{"d_shared_expert": 0, "activation": "tanh_gelu", "router_score": "softmax", "balance_loss": 0.00289, "norm_eps": 1e-05, "seq_len": 256, "train_tokens": 978500000, "steps": 6122, "dataset": "wikipedia_en"}
Below are experts of layer 4 (counted from 0) of a mixture-of-experts language model. Rows are named router (the router's row for the expert), up (a neuron's input weights, with its number), down (a neuron's output weights, with its number) and show model dimensions 0-255. Each number is 500 + 50 x the weight over its row's rms, rounded and kept within 0 to 999. Numbers have three digits each.
Before each expert's rows: a language model's description of what the expert responds to; "raises" lists some tokens whose logits its average output raises strongly, later layers aside. This comes from a sample of Wikipedia text that the model never trained on.

# expert 14
Words inside names of universities, parties, awards and organizations, such as University, School, College, Democratic, and "Outstanding Writing".
raises: ",", " and", " |", ".", " in"
router:617420464576571482472434529526588469438494545507493424500571512590483483532443536521549438437582532388552501423482396428571504433511479485457511465473452487523455376522362482472467446459453554506493444486494462510421532447464561446364458430585542436523552470495538416542444620498505453495467527481353530467477416489453571501515505577454496435516567479494430468427519477593496546481522501441481400528537492508549590526472538525573497486484523522502449585468517440545455533505461534535476548427496529435584510512576546461486552454499558429584505491475527480500474582517518471562468420537427453527441600420538548564472450437448528474531466445494571558578512491471505524538560537527564527514539472502533438484486513463556395526545492440528530429545498512455498547451479511
up2:390580575578425470539500499554623515581487503565512486536520539465477403511442640512492436567438531483544422506539484465504625393459510534487464501534472548407546540587505540577472523558512452498525500536534524411458410491466549383486515484517480492453456582473498476487478427478532435522483513501442551473513532492585408529464490530481499502357498515518518492529483434491487481485517455381563462471566509479455536530483437553461485578516511561609413505481488405517482495460453492535456478545493568600490498567533491452558524474391544506442514457499569513452518506458543489417535484543458491466476503451491417481475479409468453443520553594528564496610423530463605512478505540474462534522532494502494515443496378452483474399491475555533523565579425510512403423479455428
down2:530405429465538494536514496508418513456494502457527498516562483547453523523556434460423506546574458522371539522503560589578460541506544438468561515449542412486464499598439547411535555483613560476620536538475551533415436488503376548542558497375556555551540493469525497552460518449476560540423514476513505457532475479482435448453457474557492445499459545457586592520499570469555413497440549488488514470506545589457582486552506507473490478652494458525532474460510531562594516566555517406551514558477415481503580536472374539499520546553557466488622444495489618527431480465487497519475503474579471504493434519442429466460620448560538524462451518479479485417474526483467467504560467495594489506473512426512416475566476521504583506461448528474521459457486512466561473553493489
up3:385477502519516555523390521432554445563513501461497467534534506480477517530611552526414620523546470483509447497515526501573451490481522498505404576549509525522563522423512595580444471546530498532574475504467541481463414606445535467552486447535413491501425492484434565552399586561552543476509478492454455458509518564522498631461486487459549467516487605462504541447501526513540535518562448450439644509392510515491536549483418582493486454507549555512548509503460545529464558516577490486481528460578416509484519510601381500426519538459585532562517500534543443515459421600568440547481444499485463532427484541531526489532401478495459407490511483494494516563574510548457381585541532501424477452435517496501424519579449509509560548519486556542480559427413429500546513551554512
down3:507338407552492390466459472468411467517468497522512486501472541450537425519643488473555476541405521477541537452543529463507495411602542454495447475449487449510566527503478566435474407569494405474420477551477516452464485464544484443476584517439535506445417538553528585560447466555489382482524548474538513598526529533472459466486527426511508517510354518450488507571505471510480452525517470554452470560504498613413454408496583417559484428408488505462529540527621478503520495577505502497459519585530474521507480474499439526481527468585478534492567446598497520487519418510512504501520411470521503473492494501558495482479520539491467530516582484548544474526495456475527561506422613514643536485551476611421498462460558458548423560504532464494585497488528521453549490620468506
up4:462531471611537503451535535462442482530444489475436525531416585483521453489586532498535584535439476536581575466472566561517439540566561474655372545582543563518539445477400513499456466478475508534448537544549517493500565517529485570415640550562491524548470525539466534488520484569536473501479483502515492456543508488574484503466539446463538509526490479423505422488480514425574526528475531494560467465553488485438546503554524391589510505438475478477525507575507515525512415506450471484389445552519610659490477439411538591491531416470480480505535494444554549588562504387547609484491469417511508562497476515541534394523504471514444519454498469444486552494614564529567500546455504540475561497466543510524461563474468537527427562480508519420426486577530426496513455532494397
down4:560494441469502501405486462489459513491450446456561557473530490543513519571525508481448474423544442577504561554439495527521452556510584457420416455457475517504505496480543485509492377578494461586429543407438441514567520537471504607446506531477537477427448570474396464506419423372640390607527479460495575531516560484414429582473515527470461479511528514477562406456450521561523434477528537485565433539461506469567514419455536470407461428454468524533362456560492529498561481450573524519437537505576448477432462480484494547472484473489563441552543501449512497468490536523550464449505504539475505436520513527444554529420408532552538564456533356468481448569397508442479454574471507510483457436487483470425522518586459437533450467522554475536497510467553463480478573512524449
up5:569565528489437541483440437490474504520529515400461493471541484482523505391409565490472444464547380523490458532495537567365481375485481429471536489472517592488469499514535433448465508366555576468574461519492456493536476488435421503471511499447475478457498508573501525409567569486431537562437498543543444506471489484541525506467492421461492665419466459446524489461475500415492515584509488521494503524410505437538441526481494382509525459503509412490538465444583503490463499508489474523466371508471501588385590578540477491414571547504531446474502526541494474539445513582411574563522522480522504468504479525512446493481529557425468546535557600454523432548515484559507497616518480497492583521475531480487571455567599596448468553562423434535558535541500532483531440537509420
down5:582516552442528480505502477469514540535526550499631510502427467482550469527581537512572470507437464527510451517505481586505549434538440547507430574565472509474491448497444537512485479641593572523453549498482450561577474507485537534480493442501539404491471440501481450472426558532539409477568594548474498476520539427482521440518501500559537518485400468462510523559602419582441427464597467471500473511466452459482490468451434445492468578440507498435402539544483540478545538426542545437463559518567541480677485563458436550507502483551487502520515603504572388549527589472534565489513510575389475499536502473556500563543503472408422522456524538488491559431557432510560475589482608484429570565505529534574421511519514487439561496446508513446495521427507462521446535520501611
up6:505543513532448516509488461600472539567569464567549517461535417510504467493496438500474582674507514509460556539409514584506563584584508444493535513562529524504424503523499519479572443515473568481501456532454514474496539466537576490585562480481441435504476423488484567487589531502505477438509456480511505458489458500623503424523397536490497458482479501545468449570532512532495506579436471502529473418586573504487519533437494584502432524559543508523604512494467503462501375439566459577384484431508461558499501459501365483480439447457473561552433461531555489512508495500527614438473492481477489411502494396442500452617493464612397571428499520498572462557541535529479491427567432469485441436397440537564465490521537476453555481438582522482440518452495522423497579530526541
down6:507515507420517437511467512498540447524413494394528479529459557423463447467478455556511461378487507530521371460542582477481456502502473535576513522500577586564488488484474479466551453506468527517416484579501483425467440418550487509582478475466488498415493416348484571522487448580553497473444532428493507573446475542644498473589535582406502572433576519529514509495499537493430477422492560535448493494437560489502517611508427534516463440665500488485551541502509524425498493525492529512476407474460546445490467532577565489485466517474406451552484543460642542500510431512515531423446496514492503491503507531510539465503579488534457523573548453553504498511585503516570482448480525498533524522616526448499545430455536402491459464486548452587495529428507481569436440473363493
up7:465567487371513581542620436425504586517485416471458538405562522569554466459607457458431486487465492455498450537520576423534461452505540492572501572461447466526469513481485485576575542416499504560482513525523412433530473528490590537520444516419506540500513542458521467488440468528452523481561408494447515518493536568450396522447467522502584550514493469533488562480495451534463481568458488498598539495404512426507500629535500564464576473543495501548524506490452498410544512501471453557605361589528483534481465477463502560460495477562527585528397478476531479529487500543403570472609551404492494427462500517512509439517513510488590506457549447591537506539486514435595496527480510533517532495480578479425460431413491589441499447447432519497509566480476494422484548564617470
down7:402487455521534549574525547438474457280435469503441502552455523456468527463500444484484418451484431461510526604559491485552506495603568539517474453435505505454590442506521493469497585483443446510504572432547548524476546548505449478612471409524498453515549503384519557441527522474449529483485475568536495456486477512482435538462548439453517589507516492539495490393402522496488488463538503485447468527530475482535523390546518571509457474548533424429451544510480416547521462462614483454536564425487518527639434508531522448482531490447458467546440483509480588518471539536542457516495477498542512495633500431475549538511577469433480475520580522484463409504537622632551499531502481578487517430576431511459493535502460514443454551452428544458434467477508518589566529531525434
up8:519530448523395483446516536557575545568533483486591540527479459479472486433496603486533580497500468552439488547546561401426491577418521570528489502437438504511549449580616551476576550468564515465515516583558469528492439541517530578519475498428497459514508521518442488445522517529510477671519387544489525440561496516466490511436443513431519452548538508511529397479506490512538539511421462560460575470441524445490488504569488485501462529578552499475488502527522479542471482496456527547413401478435551445452519404510591492566513524548482537438508489437546495439492534505483398462386439323539615558462490547457465427477435474594403487531458516451494470490475465484580509539576496514511526467503494540543518569619516449530483525454509397435494550496515452502458577496608527
down8:542443551448555544546440442527453485537553475459447458436434478520503497487512494546496574471536493602487499423469560496467507449452573484481320451482494475558503377436494519502496595549465487445498548495460373443461524509489512371505518621455487431516544528543568519534538526520576521618492440467419495496522482563509540466516535510530407489499514501525547454550547465499445494549551516497492527541495484662493493485492493484426479524503548563488552573459478660538438474495519475485501513538500517649554539472511540565439548482522435534421526605489510538500443530464507550520464584406551452451477416477446547563576449427512563450501547485530469489544534462548452499572535475535509425438525502475612543616445486580500436472471524523463410455550517570549488543502557501
up9:570517498395477413510454414567497434518499521466460439539405477485473425463519478474458489476500528480472467429423457528525443481521480403514397500535479561529535505543574549551458551538531473460589592446544492548534537479531525472452546520475475377504431417530402598565488493484538570557625500507501523489473481531476512400502507415517634525400471486481538502493560424554518506516443509534583528493505468439562478491464473529387462491539449437511526574515450557481554422548443412496499477571428457497421494406616506514470475448470384538507519554474586427547560456490536503391559541483450486529405466501603482406472509533453508541492501486540476487573546498565473475497537470453511559483493467444474525437609469536493445500496406453450533509582420511506491414434522464
down9:554463482515552492559559573564480471532533417524594469583516558431535444598413489537478488525496552463532439482492577419467509504424481475486439502569443476449503473456468560459566550490539536534391460451459461421494502472540490447356522424533523524526636506483579474463526462516442469488456454583531510501541462543566445546565447491493424512554445578535582481510598504508464476449570452443544418438457520566450500497454580474553502452485451569493507580492532502439464456505508452477501444475496562509572531596588476494642474424534480491575463432527546523462448535453560493673467460523392471441506525498503518509471509599513426500500513450447498510482397542447425560557477506476586469553526561536374513482516565480492446540548498467457494545533571487580505515512487479

# expert 56
Opening quotation marks before song titles and quoted remarks, plus opening parentheses, hyphens and prefixes like un-, Mc.
raises: "M", "I", "E", "T", "R", "F"
router:479549501516450553524562567565482414523517568568433569519403562458527461531547471566480501475479461539543443471444550430534529572572473518510449410455513496507613577511553457482543543499534524531469490536598542549502427511567514473458607483593532508507454544547417430608553463476475615503564545437518504493425557459616468465500582548453450471524459508371527579518496497514492514497543421450494553501527459483492522499497447549430439551503460555550500485481475403454486400505476495473500561551524564457514603582540413450556443564436590498481455540534475555420606521470469554444546520485555589623436530496391409503480500528500501531480474557438429510450491472506542491587548510500551437532505511478504516443584474481552561424598488538468496561489557508435491535528429491
up1:427524463463413456565444447498386522492515449476499425565481543459473490560521451413631541497508528474483485460521447541446556446454465496475614558562470478511485540451499535407445521473440464534478435454495548504526500481490489561547490576467431438511438460439489493432522486469517435523457538523585511479562493632523483506412540542567523531442435458530536410547398513564539495473402445413451524517529461470372480469468590491437431473519473530512602584532489450482472518520568406434367500539463500512458513438364473424416400475527477532462567474535512572574536455508469475477430516536528475439534433457518494579538581495494470483460586425574439481488511480514512566484528557470520470451489521558481413491536565534591481445511502414455582567489553478526502586493500511
down1:452619520471427567564467399431540479480556502498473481565513470444534424521480393496510480505377389568540539503499485553513511441427446542496566547488417515471465477552463475433528553520545449485581505494555457530501491508452519537535506574550508448420489475537549566588520534489539426537483473535469556499525485440516391518441523585555625478484491466502459451591487578504454538466513430438515569528488529518507518524479540535446468509504572571590523455509440554565387467585541533417494571482524557506584485466497521431504428533507563507467426558597541486451609399462483584538446482538447481462568498534485485436477544511521422561517515468543643557471524482458485577391533403512412543487476500472474458499489531508589470441436540510472641540526482447448505535499475502
up2:475551421429541444482587523483468489489497499554636474589543410426562489500507497431533468511407512571482627466479552522448493472518483562500485537495461523458476500474465567401543437512477450484532452536594534576530563451472538530428453441490489453430531466521484503556558476452546399447516470513549435444541497431583538498446539527479495630464544574488534370484501498536523604512497465492476484523506401479511512533547513373482429493520568513533520466486506514493464537466518458535531479513529446593548475400553478534420498556470469465455493569504430555552543445495502551434536474465477442442502511551465507530442499458667501530546555511588547483472630547575464454557493495550426627500517402475492502573468561554449474487442534508443557475407529502455480407440564515
down2:536501435528508479431622623520462534534568505541589523551530557489487415503476453513559547502489532514534529501442554523451479479496551481486538491521552456563487514460617540480418459579488624429478470449392466537501443446551576463536438373444447478464533458556446493506540501423450533503504428491548517488557501503487427414521521526571468428517574420527548539560427531519516523551513564537489483583477540481534469523494558578598522499507569494531530583546432444518480446610557576440537595456624437549462543498533513540472458503504489524497509463573561435531487581443516477486579456496540574484399451479477428497511516520494529534592465517483411431461497541567575429593484509508605487488522483435542431517511497446550499546622514420458533439486519442377522499490496531
up3:520595521552489424550472472491466532473537456532524467447485453476509572457486493527468447533409483508503545505455454487459464470471503489541482541494571554472462509508461445512488509430583476575447496683515490572486601596544490495431473528441468508550600437416501514511514496489476491520487482460477582513536485499564485593533559477461490570482448460488487518445466547423613430437583491479563466493393579488472420454450570492491400548481457477502509525413556564454468527394523452494436513443505389518380501532550635552465493537461459455472571466569555414505475522488465460510514520476319546499445487556379503436516577519604493541503568406510575536540472517526480437458531465499527535521543507533466495491480518495546478587489554497651526471523459509532567448469494482
down3:482511490516517555508450540428548511440522430477491494508461486527353517533522515516481563488570520491464526465518464439455552536512457572563559490488554630467536534535433593550428470460452515549521481463513517444426508532437491475545505475479482585515521553513515486492550384522497518555464499483555461569535483460582468533464376558569534505485548555512539589476467508453384472560493501524595532497472522489446472443532485498544523514541467496526424374477590502557482518538453444496582439507446395484578417476470521391615477461563535454583515541523491455499490416510582477509568470454629421520515426480492636509542562503460419535490483568433472523556521506510559442531497514472435492375503572453342481496570558495563515588497438510490550487522519445464510433451546559
up4:510474599601544475527496533523470522540496547492520502565518538486477450452551516395520505434540468434502477509587460554541454469501496498426541454570576499501537539590471446410513440430485536504497614461509459513499505518504594515586503535507550507477490562484454494444518485535484419460459545502437531449519527507478509526500549598529582519484425505507459553441453434488539619489499545451544511588509475527487494545524506460508552575455559492477412490541448488497514507522479579487522520521514601506593547496607546541578581507402483587473585495538486539469490615327495489426455425500660518554496578498498554466513479518463550473557409560569475535497550443389511501453484521393536543453510402433446467533481461451520493373478488439485436479573535540476381544499489560
down4:458448476447465498488541508601522473460551495570607492487530544538486529578558464490498547534512481489499517461442502417471509588605538531531481493460537540469451494552549552490521568520624465507556490592523464560479544430571441473536502513437458585586501396473632512481580579553545486462566527449583527408581494569466499489595519529478496457548416504479495380537507487577445511490534504596441461570554494551534499506435504521603497512546464490591602417524522536401561488494512468541528576541496509553481526485487499422484431515540542396471435501545527469503458487606413464567527458523472461514543434532521468502555419521519472607509563441609514518452464549545503447471468472449485422542527605565494490398526500574435470463505448454457476501420524550568537412506460508
up5:556422474563573453634450514554578503502451439489567500494466457543437534513421457561513421537490557474467444482491493472466537459466415447531469504564534473577471554497497551549435487566486428489471553569435546547435547535468514476359454453568440497452515524485528468472455492512510499534535545502442439494514415514501502462502517494541470481476504569495535425506508481440568455509461513526531459511487456530375478524499548503473463464524533476492522440569541575482550452593370613532482540474494489492613504522592531515492545456502467503472557446485580444564478494527575516466496584498554567414450467523468452414524464439418427578490490491548459569588622527448453484513451562529539561584510512440490532400412466506467510618540627477421369507433515487482570578520512433
down5:533528475457474473429461469613478456618562515432549582499491469432493440368487516439423566489488472514522508549484489538479520548552521555481505466457568584471481543475481490494580542386549596477495457517409376531506467533569543602629481504508555560494492407460456478557506544482483482509495454415512532447551480501582589364519497484483540506563492390459558520554450549499512509503434517525549506481432476450553547470449495499433447615543483504492492533548475480552493504535500557464499456478485471463452502534475560541503503502477440502479461453433503539500474485467439457551490408433525499472504477398558489513442559621416592609567390428520590436439424506460551541550611484459451571510521538506427503481469479568448529419480494428434514537576504444556514449515503499
up6:462557533457454524449513465501522530548525440463484559499468496491452463444500479539567591449509615473377578571494511551514460442547592533540480519549523512453588607655470636450489506407531462476531479568508501512573529537487519518512528536502490560367476452513553507571486470461438558474446462464502530467490449504425483442532403524531499496472439495559533526521645456539414537482418484428484491440470490405484489602513508514572517488504504467489519467505464528497521567474471488581438461473531437516533508553408469549536529436547531495445560567517549549540487484523401539514570526568565507532403455474638464433537528534442493453545571540538491472506497477493543441518466481582475572488478532565564507478443480501455494475474361579591565435388462493494496494545437418
down6:643481476451495466513550481566564493487457483503505488534496614572606498487520440507593532430485565550459474444432429456439592530574424400443443492499538583458478525434570495506504590403560509551498478483535582587458471492529441556497491512480435503470431476472479483510539482472538480538554540456539412381601471581579426507433542470481473473493500442500509570467502476425575530468605521489436588502499555505537562449517441454531459544477489509566487505541422495491597428478478469392585505527583507490474547503476511493499447487429597495481505475426483594592541479507489566431593551546405510547492550480461521493523509557509442494481440418487431497554553548501493515497514421483563416509380530563434508504562481379509473458493513526489442538480509545556554540519439567
up7:500479526527581537445505466487497480462519435470469478505479587394533537528509498514467511483473590590465533505511550516438487522458471461511472556514483419526479496553510489611422518610578547560456401559442460520592472515415466552451520447544364570476449512479450604476549464646481505470402484483438621416537472523489451536448640476449532493546602570504497423506493518441482503523462441446538560495511510358520483530450459520466544511573510499477432515522489450506618410453478436520457484524484550623495539475553508577502559443477585482526536484493585528481587591430521451443548514469527468491448464491505464483449594517480447533501537402488448477458488489535493562587515452486482490398496406519559538435580490450542458556517507526525475536501467437496590508473515514
down7:501513511468478496551561512599542479482504479519447558461499458452498577479477538597484489452489539519520483527408584390540491568473554422453380421448463458496489479550502510498348610587402485412515519590552460497505512492531553426495542532471537483505492550527505551575499515400479497550524597490492514533457472513576526515550427452497406505562456509484563571521495538451552496553508486430477548503523528565524496416324426529512506476521515458511517500557528496459453565527530534464523425504544518494547445552493465561520472429515439523460490565538491500560570567600614454474533486527511487548530473491436442452361498386495447602538454552476492547450550499528470534519503511641538413441526575574458460477575476460468527461547510551531463429457522591486562513425468537
up8:552621576440504446562528435461503472532515501511573473507510498497530511456496396479484433592467603453492486448556514449548491384418530510408482594445498464522577481457477550488492539528511503472524475444453555453548499535481400526574461503435484483531522535491458579509501525520506435536481470545433513425582516587522629511508502445449534526428512570473441484547469547469546430460514499559546513557379537455484455436505545561497451537410560435411499419319497595450451513469532480432442567471485486585549456538479478658499465411527449582510517514532488484545452500544505480479532472500508455542451433520542524497557491488617495430460483506561501501451598496491557502394583500391442586522546503491524529474553582524522500472451588469469508478542488461495539476562507543
down8:502489396579537483389468494426563513566585426481540556542451554561476519515422503577433501420512523497460544462408424529495539446466481587389587498455511515396472557475475502529458517413513606575456506472450502467456554530606560514488539499470507489581408542572546519422559460601497433502460452445505486522433521631398501414476518478483498460525523401540507474546512506445563436499493455426452480547567563498505468574546606520533505556472494452524512478523606529537438546493538583538470528536474522504512525494459452523590457457467442534548486458523488455530523564538533496449452505475485462563476561553492445474501633495492436480530465556488527444577547584484507541586464543541574528483420512557498414518387568529523530554494498481444566456539537574463493407485498436

# expert 58
Punctuation joining clauses or compounds: commas after clauses or however, hyphens in great-grandfather and short-term, plus but, or, except.
raises: "\n", "er", "in"
router:503521500529521592370441582577578494523579445562483508444537517505498548473579562478517538512537513569551496456550472513431462564495541497437497518530621490464595546591557526558536507414556545443571532518475581480494458445559514533468493421489549513461379482571508449520556504487424628444519528477466462534407544468523412438503494505476484476484400519449548560484485500474575502484519449480492527412472477523558538480440490527460502545478527567555490582505421485426517508566572561533515528546384476466526514488515475498529523497444497573442546524546486505480556528574462512462574501575550427541541547473506565462478610576425486491447441430433511501461458552459597498472599459506526562461395517447551543409592405473473445550564418544489497527631479415476519517468494549
up3:612477520466581452503550498531533449498460447451540479493476526510462450429584465400612562426394433385518418548384552458513538466443522627564475569531480571571512513521499511554483544544578468424501541460582368545372502436504433414404535517512490572539515522472448469534471547493486594534474504548527457465535489485486540503488460534491583560475531420502507550483524500453503458508480558488401482528527548491499462531553502495535533502542408472433479545489578413537517544452556477552463582514521411547498572582491533492583430612475467415461525540534504412557488431450507463537508459489511606496449517445462537481463531548599476482458459571496495489536465449515540500462537462479494467498515411455386524497500475499521549550577480552520580459414522497540462461461549413
down3:560516370547459531523570506564437520552521504521520499456455527539459494487381581550551456472622486526512546502507483599550587475460531456455477418450559561405513537510485387464460381549446446538560531447526471509506467567604520490471399490474520562498515458445606511522510458523518468477517558522446508538433517331564469482560490648435476494483460525417460539527483427585427517433572497540502472537513487511539481545533481477392487553479545508592477530528503476571517543564442573461461492470491493512490522503555563570480553531631484573487483596499531502422505479558599378546465499473446439427586446407519573513559523524494485489528573477476488469477551598467451419507538501526575483536497517466490490467551452459463475461534508513514479521579488485537515503418513475
up4:423590447425494451528529496588479489418448551518486522418456487475554473675493488417497478533466506497540535484540523444495525465432497468487462537475433508537535521414518608440514457535473497429474409548490478482481463462490530569504449459485490554506537477453444546503552551514534497498418512573436449505638512454508569509446553473613510412511512465483468405479566506517487509602553490469465543601581480622398516508475597529557487460484446521438434440473476413578461431418444597609484489469544400494483508514497418455448480544529484571508543513524525509499511467524461458541527479548496542523536538539574535546496447490521526413539589459534595524539504530557483533529446510524487531506453520524585467570423588462577523388443519420513452497485600504456420586532464468
down4:468510515461482456477588527460611645544493564494536491590575476455367548476491496519541488437493481517439497521427517462513488476465460450521495518481544479571448513534397495526531441467458531584426531479541440444496551475528438457458494495491443472527479406451595437505566446481538480514512483459510519523464478552508447449489515456451480549515474609455463516508453451465516506428573549492451563526449579468409555460512533479499460523499456453478516512497478573486331524520464463435476511629500553501487416467470576514499527466427484462308505591455411405525494497541462564443474558506559469446499461533460427548581604478545474479517443578541435442530539474440469481373511511474488518585449562519541478596545411472445515519583503500492514419579426492546448475503512522
up5:550539520432487473531557420471456512539546640443593573511554519534528585508575425470481472571574514548452577554428519500522512480468386561442422520559415498475437527511475519507465451463518426543529455504548467520447510465414463492517518525514471513466527462568433462466495458547485495602503471442470529415462494523404544487434474443483678447595524499517555475472477534550483530595440449416479560509473397496530523461478446478493519458503514420518581458447426489473489414556532473485496545535545500420543522478441513444381495487577473623533463520507464435492541561512484563518472560535496499530532533458502493544563448484546569376466478535469461517439459474482517518525539530451485459544489595452416522485414524467424415391513519412504631475451496536496544507446455410
down5:478537531567487521464480539537539506545586484509480498504513456496539487529507482555457541530506480435412505513410458600535495492465568544423592572455447584542631568499600520540512525476513532454559429496585509473518405557558431493495488517480496595535484438475506609437544539448517479558456398638405563483578503443377455533476538554499484412436494542480427507513528596496519516476510536566595452533492519439508551550585497560495540549442589480530477524592529490552448519531523518458434444587497492553473459556541425498553466595519487451504459467446564564455464473531543437508502420563449523531529479507540581374498534548458472614537504593596486493517493484480542404555501461507532524414483451519492503548574497457544567459479504556522428494519372547486469502530492472
up6:501415411609521485541407496459470598540505544558464519464437494574594516457483530630542487553496425479508495461437485499579488489481458507637478444522483526426407524500502447517517537612493484554440442473507562487445463540483583551589499507584534510385517419521497380558507482458529526520431507469581506528503479549427514513552501507462528519373479507555513524482552509479443465537395547448550445495594511514489521537464453554500464525586497514443514438596488458467486516489545639389472565456530514552519486541517399481516535561475456439542455500466472468461456494452522561378470516497501557487450491432474464531508527488490439555506422483521564466400547427535395566429500555469518560563508475575476477474442535545501491549449502494581471494393425519492597531443518470
down6:500495425499474444521562459527521546467584537542488465581538573465452539506561551513496493537607449510481513501491477540405503566525514493464518516473488437468441502583554504497517472551441468486486487476476511459517471583461512464521526573559582485508459559458539475497602585465504501544581508465494462411448552473473480532570535543500483558492411471434478505562544506468487468404531469504565585568450467447543452529471609538430428545487497447453501468394509439442508477604532513455559468528544378493477625370595469353578487502590576478471548541490548586468512466517491391502463579566517526449475538478538492465563487597540567560467431477433475464574481458481513538432544571624630474434435503442524556544579521478541490531496473512495506565618498535517517469499482477
up7:409435476506473370506548525563453558495500576549437444515454479494459504464475511528416465492399551416510416489496558458452436502515437411516521568568508502584500470457510497504466553402534544503512400553499520484430524574556576477503523506599504466611478545507354461464471429479434490481463548486441521536540504472500509530450564481649513525466491569522496470568460497454500588481576462556484492444552509479414466486571533476456550407475501460528518535491415527517448517455455491501453355492465570454468520527547487514474461538520539475469518522544510500498569515569553435438529513564551516448466465447641477465483480489467532521575550505518558494579547440502425534597534478448487577529411576512515510503488517564510502502502538446679506488467513514513463579503660459
down7:518412425573473533405526449464415568396512466428464428544443527541468540579539424551486485500537501450547499508494406506490546506470508463574570422492444529477669456467496618536542407490552506541471552456531516518464524453512498504492421580444580436492489502521511496515536532483520533593531492470445466485454469526513487398494523526497452510506556561458435491525502461394487600556504585492565518513539520532458484495509505605464487527503442570488523484504578483543397459469553509496415605539510396556573495542512436618510608560519539509504531542445549533565453376495498498428423564405538455418503533476503581482475557448543581534503539526480545611590506481503504495484509420498458550568556529563498484474375447528460479531528455490470489455525528453476495437460500416
up8:470486495522491507522460481443467522478585485372558499469493503445441453472514436529480489445476523554489515488544489554558522464518470495551415487517460388522503492589461564482472573631479395501556577493503600563528435477486557527436525469482492496536464491461545471449532458543443483524457522454493419549601526642457539538570486501519517445476452451446472472558561430574526492443620502507483471579433471464529463518518501643478513514534554525470532475401468439558505618478502522464499514561420466377493581526507412498459545452594540512545499566443509514502607506565451605472427455524514419453518475404625475498514540462518526546395571442542417488509481506508521500521538544423493551567532547517488475514487460495516468422487590486461496521469488563487527361512546591
down8:531526556519524474512501447466542575529457500433505549481377476495566550516543548493458472498532502509485525485372520504484499497501558468357471515618445577455458554479540514487485525496479524515479445467557506484437475534498657489499478422492476512444483542512535502501508474480518495517575458503511554455593482535444543531432595517582400540445395529522523506451571564470599539527483402537475493474560542491629500521454509563528486539316456508578542434588499574511471429512529577547440514509470548477571465319423455508570468492500540547461374526574520525526462571519541494557523596475425564591461536477504464478527508515486500451484512534480472487525555484404469484566470462410469499510511495459498483432503551561507564511464508539527447413557619497537439486520486514
up9:433433556511543502527430528483512454531485475478371480565479508513475630521499512578489513427518524459337537489470547437515469410483480478512509561562403517580414541439547610556523466622495557485538438520540435522464474556502534446524469495533524540558434492458395470571487486566480486531479458457566539471518489529574469589480493546523530438464493502489439514510427443426508440617504517623494527464516506447479563425557566545505472496484489526509561472410480500566549573445524412534461500462488500513570572487564506527576504551606404465547501521477472532503527485541457402632473509510480590497481452474530505507512475545483505435553464485479485574485557445440456414520402494525432408599500525495532529503492433464567506472556487628586522585485507535443440536541471533
down9:436558472548473428474534430477470483517534486446420485525457525504541471480485421501476512503495526498535446604533512469433510484497417450472439542543487477582422487447541431408470467483444517446537513457537485512519448517545527456444520512549482515479509503497545486524546469471496457518473529489562517470416559568483545513475511554481451526572447462572556415522552585460511577492570455441431537474581589586515396559453498555450549457559519516450570469516561535504526466436460478488494501482525492449494484487548416444608453539518553466565455466575523431427420577525513556557437666483525469302519519484507557427482490413449408430505481574548489500415515451433484469557543495515464466362477530524508556585527502504502546493406509451580521447507541461456404620525433590
up10:463453506483526416482464489536489474487477477428494467531452491446485500525482421508541483544509576539396614485441449460474517528434423460572581483462467537486511439519427455485483440522507616420469548606570397542511410427479441480511597563550500501478566486539492469484432493497565524536472558476434521565492420472565452528527553494491519433571530486558463409528509473507412495532555554436586437539405470512552399465539490534656486513449544491462477557519580551542561425418465440476498451432486470524583449563487581529452545421465482423507506453487469442562514454494508497510531520320318482433420499481513475490467420443508501519518516517489490525591508462482467473446560523477393509546488531544475488541409454453463479497557534490442546476487493459487487500529459574
down10:588556486502505545402432596526461410474539463441506438449485471503460531511475494550519525499570581412486527513428490513523469431494437404474521487505505539468468472467474582522479515483613427568452479521419531447415496409556477534558483503476536539549496406518501531409601521538448536474496476452604469477531549528511523405511526419400528486522515525515512619478519547465557470617459463410500521490490580475466571504462508468408409506434527505470463458504500562505474492523477529558430505473610613481533501550561524569524427609418482594482453429443481505568601444480557546476424487546427482607535499536409586476532540581467513493518520505514538507475494499502489443520521535498508464565431432555528425599438434474557444463528487481513563541487373490562450476436500502